Below are experts of layer 5 (counted from 0) of a mixture-of-experts language model. Rows are named router (the router's row for the expert), gate (a neuron's input weights, with its number), up (a neuron's input weights, with its number), down (a neuron's output weights, with its number) and show model dimensions 0-159. Each number is 500 + 50 x the weight over its row's rms, rounded and kept within 0 to 999. Numbers have three digits each.
Before each expert's rows: "raises" lists some tokens whose logits its average output raises strongly, later layers aside; "mostly gets" lists some tokens that are sent to it at least half of the time. This comes from a sample of Wikipedia text that the model never trained on.

# expert 8
raises: "at", "ut", "al", "is", "it", "as"
mostly gets: "artment", "ersonal", " prop", "fess", "ople", "ruct"
router:480452491522404507541480451566534541448512619457481491373480541506540480417519554481450387552514594526552559463589530488614479459504486546486566578446521510450505493491523513486572472600482460523473460491551439471557616542579469567510456496474450486397517490439469492599583487462479439548546492582477508538573517502460464493574629507540506505541485501551483474542491509493530531568533503434461450441539457566426464396459418519517485426586517441482509521519561538514494405545512447
gate88:534442624504478468487469606391483547519495475460457545561502496532503427508501520508501446550510544579558444497470571495575575455587531496463585386563458459576529406444570555509581540452537485492535542478542544502480466470489484547423513479485406445435538517447557587515579376487473454498495533548381502500553472503495448462512532479513583592489462531550454491539513509503556552479628568434497530463543548500543489407458452522413467490524519435460562549479592493422523516464490479
up88:604501519506579413490456509554579521549383394509456437477496495542511433552509539435518480593481561548460528451515396572526478515534538465443474487549544533532461453532451593583530514596444538492432587458501396457464485488562506478441454561427383453414514530484509502501521443608516482486512526524418397465469542524471444451486522549568474517434526549467503549572500507481600538527529591438528482447522496509525479451450483474442414415457529447476560521491519484465577451460440466
down88:529569569454489395530445445538519504404494457487487556472514458444599535513521516457506481511520478509410435525516480414517454524403430568536496487480646529496559593532493502488549574522442587459520401451549524467496517452435508431577519504443520474547558487502526546470424589447576454436519454459556461490470524452470525482520500490468483451499601590476488414547482465411493507482533498548520439534496516500536528583536528510470504527445500569401482457375391391550512472608496523
gate89:491487457444423537492484512449420525500566536476444519460454484454518508462422492534486470502530469547583595521531451495508512487539538487574459550501498524471496524554521593478505510526531413490599475461598506546456465428531452589492604549542528580470418395504542574472466520406466421531452421588497475544535531534420573532472488534486461470487529458608445453527456573449478507534596364441427460560581470492457457542476474422522544465517479479440433571506564584534556420567468473
up89:465518441416498553434508515438496495564492530411470492444452507468417537509553498515384518481511567527550539539468581510405508442455351505509570530525524522470526495497437625545469533471562505441521606440412520399538438474483461507521554528465501544442450451544495369552555433518489439545562496500477531513431478540480506582490459441470467534524494463484477549588485611426592486565558543492576424484469431481517600494461401508533559486483500505551539440517480521514500548572530557
down89:442463581578511597575491436556517490471494449482534500535426526482527511565493549460480518497591479482460514500466518454445468475527570528640468480422458463454512501470577564488549525418527557538444476540542437548453368515441523550462499524557408537499507570550603447556542452549492577388476442427506462514513549478465504518507509499530394528547579502530532531609477506377513451408387623574482471502466521493439549452508464478494460510546572526517466507456501546545443480475552499
gate90:473473526540493569468497488464520483501486575551540486392617456454499487501603590490465474499567495483560431552491491388500489507489464541494468541509397492515500469490488521570586556405535408478611499546511399516700488580536415497422445464468547485523505527413483454441579545481446527572447559455535527482497503397498475558534584469539548569453508512418483521537530518516499433528552531433545505533506498490484493487487409578506592529497492534474519599504472477526413487492499534
up90:540514532458561564454611453413521513432493502606523524483529548479394461479562505514460540550470539473468479527534505497424563556487458512592377548583542540616487458541500499476526506467501412469527495417478446498562519518489510498467481495440573443554479612484608488547529484519447558665402527454483511461517587566503579541493551521540487472505468380466534522489507543467440501570481637495488464439484520506508538444517433474555457481460455467574532533543514499524459485478402537
down90:562512524517679434536445507422442450534409451409506501407477533509543511527471445526496499491456519536346492488575575482440473486485444524480524377448490503455474513516548498429492527517451407607480468527440449492514559532400478504486513515587512439555480538528451572446424543477439430458432543537534559483450566507478516401472463501532511498519550562472511504436446491555455390519528497444534498536577451411455417428451497544512542457435459544507516506564492477544468451458497556
gate91:584620463531403526446531397523513514499608577508400526434538586540439455546485487519413489564449564493492440532558473530445553505439531474481542545547557509467547475577470552566601463516522440462488463421518422499603585498517485487470458470413430471445456387469417551487585457590515458428501523485444531482451514453401449423498536494500538573507546489559537459556536407508536519504564549504488567461498509528466487481433495503461566507499434437496536503429583485529447506526520480
up91:504562491465487502451432528537423508533518455512471494534516515451533437497521474605467593534493495486573624585592479507426456440514587427517440529558543496594547497534454533571503467557468588509545553490522521547459493477494586582448549560394501533462523489499487542440595486517445442544526562540465416556571457521451518498472541544420512501495407455543460480591432393515518487487495405502462530530571577420519494501582500582537437495454489542524377510447531484521616481529490531
down91:534556388531522560498501413523554555516468559382560447476439518522479485522568561541490494525540530523477374498438529471539506519577454476545471408518612509468493448513507524425457450497545528417428579594461454489439469460549465526544439497426513492556515563505559554517510510501554475461428566492551561450465538451486462505543419553499392544576466478529457434563402520437466486516401476529629430513499457465519457482498469521506524596494552537593594414549484523508471464485530441
gate92:441565529433447626517522433485492503491564484520421510432466541467480545440485494526457459504470576512564521535521529417568448523556481526513581475458503497510534488600462511504520509557574489481522475445460445461551471486556468401514550605375477491509533471429560480483563486453464419524505465457440554489495574446475441542558557572569579530393384480562560517549501498458552617446481472420617427553453572465490506474533496469470542529497532453452541465387515449484577538449522493
up92:497491393548471487547518493543517512572495447459482429494485441526484485533466462479491493547587464504450542455498560543516563453481456471520470533341427418471503513565501526505424484490533464491445594592535553466549567491596535565524521538604352552522483483566576605505496503584620610475485491489500411532492511514525473501540523443594539481512583542482559490506505542540549490515578495494561438628509420550548520445607515458493456517516479503558435545531548561493446470475495502
down92:516538502496527545533528470615420546457485379568562609544568455504481482534455501481532543521528478513426478551560536524432493576508475549488429468503471494402568503446497536525526477513498475579471488460544452570459434547397532505615412420570475541532473498428488470492404436534507525498499500497628507527448580409506465486474436465467457547491524525455502495419510550483493562520440491507582632508494619560472497487552420562480569483541618557515544517480545482555494476469494583
gate93:469457431496385508477573514463486547454584544460543506529554475469442404498513503553522478502522573485570469450456521373533532473417480437508495543486466546556476598454521482481469493483512478574549457483534514449510540420583502526469470403488484502552539518448488466477544500510554512568491470557568442483468508457538428462468510631562499577413461520440503534493601430504461456495556511575531484589560623593542431428534468438546526534507558444514567481413551537635506417500497541
up93:607406499491480532565478540485537450585448516420512452530532449509489488488594539492484486448520500411507519444537528497455472483458560511530554459508447650551506546449462531469571521461478543533574536534482487539577514453495492557517524493500575541562490537563467538500569520490604482599487562544510405529506569545518483522442496639553489553424443447532503548533583557500548514529559455489518510515485526466342567503459534538372487503486472489520451504505484399535485577520344497
down93:573431450563403552500494493524518524568467507538503481506530422437512448533496493482504476449469492456572467510475495484597425401591475490533540597531467456563479458507600541528509453539530470498452493517381500450437573518559412478522440514554547405466519567514486579509590558455505448515555487400495520447452466480515539395433465572482489451594491499503456521555556531511506419421513471479532496528451529620571511460368481545451508494542477582424522459544545504511584494455585573

# expert 6
raises: "er", "u", "ar", "i"
mostly gets: " t", " d", " f", " cl", " bl", " ex"
router:516569503483477458484480464478471478519551622520519559505571470505459589464554484586453480456491518585441526471581414539556545507549534486460580510543479528471556559458503471411583575526514466486443552497485403468520573577465490563468498458457458476414421637478518471521596494483509531418460489451597547472495491555498538460512545502514475415497504587623470457528558542470522501574507500541458494563610485464567435448572487498512614496475512440564444446395515570472479557437506501
gate3:505500428467546426384477441511482504507507542539641490512542500470494443471509460554466512385551540615568494472532492456528520424478500529525491477508448522390434502468499432424565550456424562493529604504456528499551468604427533534555555577470532492467430535478449481436494401526490511505585510457541534538576447533417506426481537510537471538519509496537455483555555519470528515491451594391469459548539537629580430531515519586529544505555524545453479472482486428473550470493576597
up3:541531478455521526488441522461513514546484476468558512555558451529471481507483507518540495460492476496548470581537535482503442400546496536584461495434430539453522554371472465391465491507458445540507645539523520528472474507513514504500463584524512532448511596444384536423395508471548457542455524627480414558528468493558382405412569557567437609477516489460491442496518614505560466535520589537521465497436472500513553482495594463485565442515554463473545475525509477449464440431555466
down3:510516520531456522488508460607545448550554531462473590534548548484490519462538508467606471478461457539533498481472466508535522576464492547532528503536574589467557422463497559552576460530537514406502494565532525624437472527483491472456520560535413457545475554490494447456454520486433551428512589475427530666497462472467481495516471552497408481538500485506497470526439401478385488439388519526507493511543481580541326466469535572506487592454524568507496453502593521546509451482453429
gate4:388473496542537518510464447526517480585460580534472522584512499443538539481455470459452467570468487501520478372520451522519541516548484465504464553500473564479473516440523520508530519531479467598556553543511512491517506524546436507408535455510421482530514585444370430407445398458458402464576486522552501450463492531376531460477561461603464439410547487585517452526531584560460499495533527510562389483524385510524502504555590418581503519463487500464571437501543467468472559461555437
up4:520458473542427538511479461474526548491460412530479442480522509459448453535493510512601548524561469540499478522528434488596586437427390474466556437548532582634485475565545545487481488502550573484640513406584516560539456465461517452580530541496501455429609477545505503543498482521478433543468548472506471508538554457556548439531433463442583592587599500553464493465446423534450496482450497525451491493487534506471511471504509610569398458516558577543454539505569593485508526518484554
down4:493443494478572523471476549496499609470485533561564418461528535519482530505538593460393519527491518435497535552481503496415514529575585547580476561405410524492485473432518538390509460524422407527472482517550445512458510515494467527501479459458451455424579479517537513498490472577438488481473491516468406588519548510551545512495505537417407587523548601517397531478485395494489479457601567486399506517530495465513490450475512497506601451540560559525493654563522475549525492438561439
gate5:537490511346494558514518507502430562527587478507613519455578357570505578468460528490488564560473513464416541489576468521484479526514434510464548507587524449418485399409396535502628510568484483588513504462444371409546495551441447529446545462474528469520393469512446473517518487490465471575543474464507444486485453514419506441487485507436457518469611581562505461455509497537511512557473550522545518486502490561487408569450472537533476497482455467502468477498434481459520562456467477
up5:478527507529456594502486619587539472602465449522557498565428543439494444483504476569468477479453506503389456422487471524492491528605472519584492439418544480545441555499456518410463457474513517516533418605563463538516479511482594542550476473420516414492512482500472499485491598513512463404475472438468498524381588608526404528454501526447484541516455388570496492464624508500492489622498504533496562405469475444502451530594478446493498540532518479485539496490483487526520491580464546
down5:455477590552437520510504504476501563572516542501553455503465464503461558342497540540495557502569586497510569492512494501513560471527446556532516547538484572555498416496489540497524482482500489464424500628541502459539484483511452410493480589442538567494481473470499490583431433488533515520483548516464522502526593583466488479448545508482506538502513451546469518570582519544382507510571399521581557480520546547491535618538438555451466503462327652503582485564448543492573485497481518
gate6:523440536469509480556528505537461529555610469524597535453518552480449573428467522508392509575500458523529492496599494443558517557533528476495514558430524537485502557491486519538587487425475460540472519527553557566495502458558438415417500460484502517464562482515475422512538542570574574487527409505487440475452530442443565549462489599412466577445429463530451439394448489438506514512473582553470459578500421533550483443493440500436401384571522398544496471532418526416500493478557527
up6:528614435492462473550541486507494521513461509468469532468512496500439472632491469539521483561411343542560502483496492582502572501578461487570497519594560609490509430410414481565447501465522432537480507533463547530571529499524542591496491511479492450436514464555559530448452395483506499525421572559561549481473426529582485538542477436607485495462524489446568507499428499527452483572598581513541445398489551498469557476529459554537499453447418506432505578518477502503468427431506453
down6:465465538488468533465492496367453609476428584544428519526451420557508468477529514558464482498566502607512450413495546531582547459498468631530518488520490497478496488556492498524543534540468448565484494552478387550507511536494498474474424522511566493509475480533525552496477513479509546537519604514612441510528547478458545612453488543514478468539470503506484412422551420449511443602489517533481558432546522470427479472391533597565494504623607524546473544418523421466457449420517473
gate7:529504473452542503513384494581566461570528532534544523476500391475469442440504549589523437478595492500495475560530455424470522511457619444496555585428554424508412493488545396470561495456459467520540431456480538581554486461545464511510579488408439464454427575515467499528603458455507479537533520557445448445540490506547417475545494569548424490541517533461499515456510479478530436545513591504482492524492521478588497517584525450431481602447508570542467457438602443508614481440451492
up7:459405460522522568534481495476542454631392510496502543474540463486653392523451491403559478443476508455493531464547494548491553371595462471524534488448477510506481556499547452518399558479426539557485473530529501478390480550502547597506497619522451495495454468537493524488483514503507499540516554535599498546501396513500577467501542540584436448564546507525507559498545506507534505461570561476438510504562443513503596507506552448577596547518526524381525447421549527464506551515539518
down7:459534491585555478541567463515476490405541518465488497559500470598521556476450436610449602487551481523472527467474473492495462444398475577413508519447493445506464489638551507534486604447486534593457471456563544438430457468402480493474508443482430514581514423494571509540391533481473580561450560409484487474408554558464441507506601489550503496535509553412509557529514459466446468508603481545554524464521568549483448472464614482472434496554455489533514505453512513457541474522554444
gate8:452547443527534481487518570525492520510514513416421551446481465449553548458473541475403576462477524429479559549512481535534584394615439594526536519504505495535476484369480510461535473562465570445472487529450515502520470387446609516532446562470475523490435481560509506579513578565532506407474495532558437577460470483451473435506512581435542459527531565469432474504532558496518623523484497553522576490587525516490432507559509506486515638512545526469525543424481472452408583419479535
up8:501488490454476516515437432622413401587437547598484535487509583406474567480575465472531438465595489429498454473518511501518504524410549481560586503466472505406450548466474505535583548512589435463555536480589561510537558573552523500477459467523584522506564561450489476517495471443472474519496537478497545461581588549562507627518511497494531605538576476447545520469463576484414472418488580448480492548597490577491453574476516484535521504475430469496466455579562491552507482512557489
down8:534512496557505515553503504449536477526374543600497403478536537550511519510389507569581486490479433561497479571602446490497564474526479472435499553483581453478592501434529470486598602434514438485418500489475540481476511491480529503546402595529474554520470463493455551493455481399459462504440447477495480642485479453531514453451518503452572486476491545396518564427520537459495512418555465428481559460595484613473477525431470530441506418520493487475422502569522474495538564598548457

# expert 1
raises: "c", "se", "s"
mostly gets: " Har", " Mar", " Bar", " Car", " Char", "ar"
router:526558481498519538545562552533472553455531612412534497525550544537496459441530448492420421399489489494514510434466543548473531437541484481510559513494520553543549424496511432414402474658493533455411458485458510450520579477513531568410486484541398480463530523500428578626523505402542543511492498669532518499517538456466598440580563515461490397540501513527465508487464561579549486481506489517561473543516445432484446476552495507485427450491559507479549557444566512552459478503510494
gate3:545522571509452509552420548452524549499533516496444560422526653526513464450491535449549424504413536503445487539487526476592572468536544505515548520519489585507558436480509515493465457417485447474585530408495564431606465483497529516473522493519470520539597447459440462560458467432465553530590466517495501539514467536497568521545497500541435564422396494526432457526475535512468437541460469504528341419567548421491469438464531460513461504463497570510462399567456374563492546446461519
up3:529473488437563526566416495568477524495557561470457502538518467597442476461561505542532583438551417476506467575517504557537402455534430455354463493488488527491490587565431524537488605481593552436507529490515394533461480442493448486468506574567499462541546524466469424499473539587467511588478459507522526453504540508460495549489443458458408582523451492420477519439467449425470426486449464495537582413494539523477519558512599503538435528464545512402473410545480510553571481466405441
down3:341494467466424521502577537512578462471572562511522523493511379510502453556486514467540597461479516591500535505548493472481509500592482452494445491495573494506489500528562556490460526516471476536511380522577542582576515474449484512446525431540615502463470427423519553546467436537546525494441529545569419483545464465505579475576532548568541507538452489552620488547432481573478541516490572412483548427523457458514537582510462391504557534523453514533540480506483593470571559448576437
gate4:488506511446470427430449506522526542475600506491554544503527473543440512565472447461512587463548452445510418549496537421457518510501597504445555530432570457479498388411489477479431511523528448528477435507470520468473590430521537560507447544595452441498539462633536458565522449475496478434534514510459553469471502460531549484536549465448561506482435466423495485557477493514409469471468543464476491451500436404471602452631518584473433492550529433473618571521504377513424573473517515
up4:585440507547542587452466568526382479452483502542497524472465499540561512513592489453504563467475522532490460497511476483465537429503496528543470513492526472484448408411493459406506567476391507588485553435492476423447500486559479446482505462574483589454387534489493435588517507334512363505480604442514455585434499516481574481590558507466485570559641465486466505546491461472529467501476457514512580461519476546438550463464532557414473502532480509516482556495440440571486497486511530
down4:496488504599526486479476438554427476506492536458521519549511471442454431444445514492469516442508477495487531581459462485344521513380480517492533451523558520525488535472591513494478537431432534536561536443524450511475503558507579555466484501519524525513513458374433531486348654457455476535556554442552516555508469519554497537512433518539483482526569457514476477445427456552332451443439555475503477427455445390491449459554515552504497490495494484465538592483507503483512447602469590
gate5:520480529527479472513640432560460555492570527540523451558486463419495428428463454399562517441489450444495504549380467500417529539469502478538449530459477581537475591480501477445479432518538555467471518486459506467549544507492506504389527592411471569536360522527387507458545544446565522509489596498486477389524476396516576507512598462512570438480467541551494504455459569530528482485459570476623479484530434506474448511481454523563468490453421525565442548516469529557443503497485513
up5:506444450558546492542600464523458549481573520499547528435394522411508515456597456570516479503438471491597580523506438472500478451477429576536474503498477570515601466468480532584488577571550549480539435460507471477453557458495520472455529546562374507507502520477453479549530579573466545419506493535440576477474416500437492429496498548495529455526485461533579565492664512564502527424495467512592532453505514494439533556577457605506496460565485513449452450478558451438556485593554496
down5:527513484375427496436541535544538441553453525504567492473475400565561480527388514413401536479425535527561546519456495502456511579530486548404453430496537505528519512416441506502466458537440472459576448575485515436618541502382471535449485513489447431491559456530595531494514515526540431571515427550599514536520540549610405526536444539469563478566497552506481496522512507506503489574483479484509460449466532481599510452529491534568581430487479429441382480562510477471506507519425474
gate6:471455451523463550518533470528529455499603450512496537574554512561470458531482475586408453428481484456412470379486490551473551550485505473421528517543520487573465486522504505594458506496540457492528497531432497539522426398514526531490417492648476543561481570481445441485538517546631577545576524465559422434465502462442556426480548445515500514442545556479483535557494501529509436558461455451565451539574491511435331475416515447496488474550554457561532448472528475493452551433574491
up6:487428523522557487476501522439504453435458499439490424543481479466521409428574429513492455483444529474395493631507511525524428485530428460526465494554516502555504571495523417527524431537511485466460526368539495428511478563442357420556429515512447492421506549539420511479510533487523498476460489485535479537523457636591497367445530505435436532504433493547537473567456454515504519442487450462480570572552495532464609462404549463559557469538529536458554516460526558495543565461454559
down6:486500455496469490451469482491510502543381544555516480474417478532457579536487484492569532577630539458501513447433478454537567499537532524459530557475454581547498541570437463569471567555440518448489468528623482502498425504454418514459459542437465554500496446440518622353403458513484449597483606465491445475540505404479492540534428528530494496570488382460508460498545478494479515464536408475519501456470518550611568463409471472553425556520443468558491557522447497484475505462451484
gate7:533480542504453526568544545496449536449479502514492502434415629569521364512587562497387559441450515489552516462451580517459550461483370491513459544425519480493457416534552531431484550553480471485550586559496479507558495497518518541504535454481513517493478555522489530514538481490510490452469459537525513379534539459440621605482535480560450407535545525534459520410486514604496505548434479461551549486476538482421462495538525564584480507567455374494426520482482445535425537533561418
up7:418492372591490513529471506556434553468491494451466556555494584597543540397508528589429451544547449499469557541550585529552479502465482514471522437479509489540539578630612566522448482469522553459497551490503390599492421472507535505511453444579557502512519445446507479511432463490486540474402529471497547607516549558613513505523465488479531468474455464508481489493518514459381532578514489473469519450445510552479425584539468543443402547551533407469486484478481550562520537510521425
down7:479476519532486491429426480558480479517493510591437429492499409322518456484526449526535488484510437587592472494571505451463569495481470505544547610510497527519478446476457523520616526499522422415511515470493527549637549525536454525544577470449576500550428479593540580529511460507538439508460488465451575446422468575445494510509497539479565494466419501452496536539533609556494499580579478480427539556458555530504587478523544513498405482449443443465543506501522411560536528458559448
gate8:520537523344471600511425568391495577517525551522472450524527483493504425470522581506474468458508579482502501505505485479490535497591550456466530457516562500561485522584459485486435558547477507519509493420440623511543478460393525503478536500637511504483503460520509578436531416512488483472587510579550522622450583468490608558479473537562429546507529555488540395442470491541412528498444444529509552512529412592459540484523430531517487450585503502438504487504529580490459419463511500
up8:533513602480549560471542498486465501509549581353460440520504427477396455485459428497536512518440453479451510543583525497534555548423432454538531417494438446582440497482467477527503508522458460451442477524506482605452554380471560482526586496552598525397529465508425492576538486504490548465528594629540580435473510526505472480582467481522410564490434467545488557512565535417496527501567507491515439490537442534504503392543449553414468512525514484453520591558509514500538452493505450
down8:499526463514578502422417440540517450639472519450515388521566613535390511495539525495562517499531444439480477524456509522469552466479544449457470479652482529551548508442532527569456519498542511562485502512408428481567457475579479558427451492483471494492497515515419573433518467496491484466488578545578515433468529543524583519470486440499411446512580454476513519449515514555482513512513460527510503497508431550600494611420498476540409522502357511467498425474584517449498419596482491

# expert 15
raises: "i", "est", "ad", "at", "is", "as"
mostly gets: " York", "-w", "sp", "field", " Island", "w"
router:547534512528407531518474454528434532467491593496496471436388472499485550491471492585490450501510626526505469476598470461483499453474499468540469481567523558411491501426463522495486521567569545550437464438451428479590641511551491526517463476467518491345511676476463579540554477432463441535524505574431568516505555509511566585509557466510522512558474603487481463507483476473515561516472461520527484514547383487464530470588496394542486489509575573483464497470523488489460504554533577
gate3:597558586475444504470491518474492508513547507549499517511582484548487446466487453464596433500480508538530498407522454513472473463520516524479418480526393397532618505415568532530569470571488480554526446442468558484578483549560446512537444495447587510543587604489512505521446440439565493477509543488582542515509514529499471554479440538583486460547463462551621462463468530501516532400511653508553480574497469485492513538631456546489460544535494589507405561476580444517502501559547453
up3:631512592475535524499506500574508474523399519475496472491527516594438523549525475545584518413507476524554513441528541449499508504478589454605497472520568442541533547519548504586467516456460410509453504493410522507570487515557501534503498496504485505488541571567406512527575452568456576492452527497488385440495542631630517551587503475514460468473422468554508494491431547497537541459484452473513484396508616457629459416495471474466498509487494502501425439398417508490562522524498466
down3:498455548471462529439613442461487454432567472474449573511535545436499557540514460455485442457540386584526432502523480491503419512510488491493524568491625481472502480436537379515515433466466577521446472564467515513479523504479396470373521522471504504498476487516529476500535483519511536529548544546525536481511472570584555486480368394523606530390537427502516585554516490475454496559466472534527505424502475478464534471479586460498576488462517491388605450559425582572580468517477548
gate4:400514482498433549511475466506400464482479555500397576548433492506473529466538530495578456379422608586493381451560424502494527523560451497589481490490562465493489473524566494481526445498506462537524520513566536527619569476505514504515461530510496465504530463481585581455536537488508584514581558581530550520493567505523504523488585371495471491513490544582429563503542478581644490465503501443520454554520392471478404510546527511526513566504531489558471530448525604476552562478547493
up4:529456543454547521546439477479490500457472468485540482489521550474473537441500512510489471369485469578452567522588471511486444434497540485437477484517570454541402366505529395519573477553492594464470428531567495584525617529460469520481445555573505565577580538503487559525514450506547449545532504434590406457507446429464471452515519470443444567476472523548484423533608480440484583514408400480521504549476489582487484473446588550467514530428508560473578596539548444508503508493502436
down4:601495522452460487480465567472490432524477534481440531539573497456496497513494517516471463539550544587569591488480581647445501438482594496459494411504532490466513510450443444515418469436484571473491449592451474511550427560501518495421542477493579441455619578396510462448505428417452594551516541526528505554545547539535555488495550558520425582510483461505525540468493517563520541484434536457570447454604518548467425523519462475449465466518556453396467461546583541452544475545587513
gate5:545528543450528509546483582489459490534570577588381498478501470533486484533478515556399453526513486636409405521543465514477552510536443527534557481560569524477608468488454430487485584518486497517571573482471517553457529450473483469543571547446494530442441594451456487599560569528524516618386457426450469485512553545520481557472510494502580476583471495606495500576487530569473486494563465592553619451472549469456531424538560515475551453527544539423525527477521473537516549497496530
up5:515522479570587508455503518533483544470423494505450547505427539452547540499441468501493550485526445506497668444485493470505508589526534576510427440481462529413443466467543504520539435558410433532503552478524467513550469483490558497463515570558582466477403475461527522482490500487564579503443528450539412558442397571495568461497498610471465439526542573409493509537446565514555463521465451495397516567442429574457436468470491548533451531554502429525582533447434603490593454422467531
down5:441492526440544478478435503487461497557525390570422457469453495466479423481531489514526459536510484530483489432520620520595478404452410473502472487460501503505422457505510460454538501534589648525496541514428563557595611555528528518545462547535555495512558538550511455506618470534514483559576452527472476441418488530490427526563400564511607525477497512516503457512480519475623566508399497515552438604538532501524523458465423513503393463506565448449494451550523491516514508483591488
gate6:524532520508496514432489520529490472494483467468392455552482501495540507382458408501524491499448507421456414439524524518484524585551505485497470607498481417417509540553523481562594518527444459430441601402492461465511537536599585502509476510429571420343389512519522540464549520506506452525540519515502455404419570485630433509576540457511451448415448515552485516516523442519564414520535448473529567556541541495524451472525534470472508524560474511521469507544560417494504466501455597
up6:573431448528568435474515451487546521439560518549499543448525520475538430482481529504386512499500468553449520508484555567502553525566452542527581565510434493503543564494503419556508519515546572536539427608451524460538532455518528394532494466456516483497443520529532512519455450531527523530427548509490537560512463506445581572395473611555489553556600447452479580585484488357382543484517563534503503590463496503549528452457421576533552482551538542587429547458494461399420490486469513
down6:479608457562516468510467522500506477489520479398479460489547468571466593508575531563516479486453475478559458415477528457579450510493601481544601494453434461517530458473549576520442574504481408574514481368446527480479572583598557455384506464549513469480456480494502459532481546538479494488524531496365469492339548442540502591548504503509530581541500406514497531528544518525523457550466528565477524447526502514531397540599523426491516546482507516440437616480457519558500474494517531
gate7:518457384433464439579439432417467493590452514553583480479530411463562508516484466598530493391447511475563533548491450506481392540567556427482474498543489537504488562402546480385526546484616452526514535475582414494502528506549466517542523538519496503451447474508569539495486517537456478569475501506446540511523555509511540591531555531438523578563443575428568560540451425516475528550387538514436512517551477505485549516545494471470427461518567469505503504436595435576438497528417557
up7:535483490485612535474449503467517453464459420534454478526470515466377441486428499544417476458521483506562504573415519620449494409468566489420621463550529603455459416431493410522566562511565548412468601483534472465461434562443497456531475515444405497497428495448439513496379519455533399555563495513504533472483462446527485499509475507500599501539459618491418510511530538493526474514483478533530562468477457491499578521541526502515581529564517519466515450515526535465623469545524505
down7:463436423529572522519414508524502477475511541467457548542479433558541422578570455581503445544495458517590515638485563584534485478541506422444559467509442543598514496468536548451500437565454405509514456530491585529488482588492480471498427563445489499496440595439473506469505551545527361523530465559507514476545452560450479544518483465518522499522483520534474509512462396578470579516556368460493465446537437478439591530477481462492475558442455560495564521497458550506498451504626411
gate8:558489582564503498522578539504515531429508445483593532503501596503500468422392423472455382565445521466424441535474499477487418464408470484503460489526572495444482519359541473501442474435450649490476432485547399447512452619471507506450450521598500511530530509554408465573519403485520523520497523524529462475508555545576534486507512486583554487553486498504514524591511482453422474458440509467447509522498552541454599500457558553471485483511535537516532487469478400443427569558501545
up8:550551542513493460484521598521478500455533443446449469421476547423483480530480521481446465416521451495438547482509545497531537625482392493482506508447464490607485558405411542494507508438546528561470542635397554543477483473564485489519509490686484604491474479510490426524502432514574460568409434506565403491517486413517468532527485513468563473563530551542548468479534476524513473473528558483433552472542398451492435498522429504587469470511508501584457412458430514449517504521538519
down8:473454464496547495482502522456452552512482537518486442460514475465445556450484531494521427474429404598543498469486577472575405507492550539503417537578487474448533515532578463572534459544506530424410437442439383664478481506483503549482498569593515492477492535524457451383442455524501449527606540563451604417487544447531522439472446554467478501532464517578521454515514458548531521519545462557562474514468476514619441423530463545478508539585434544520515485474449496422490437493566592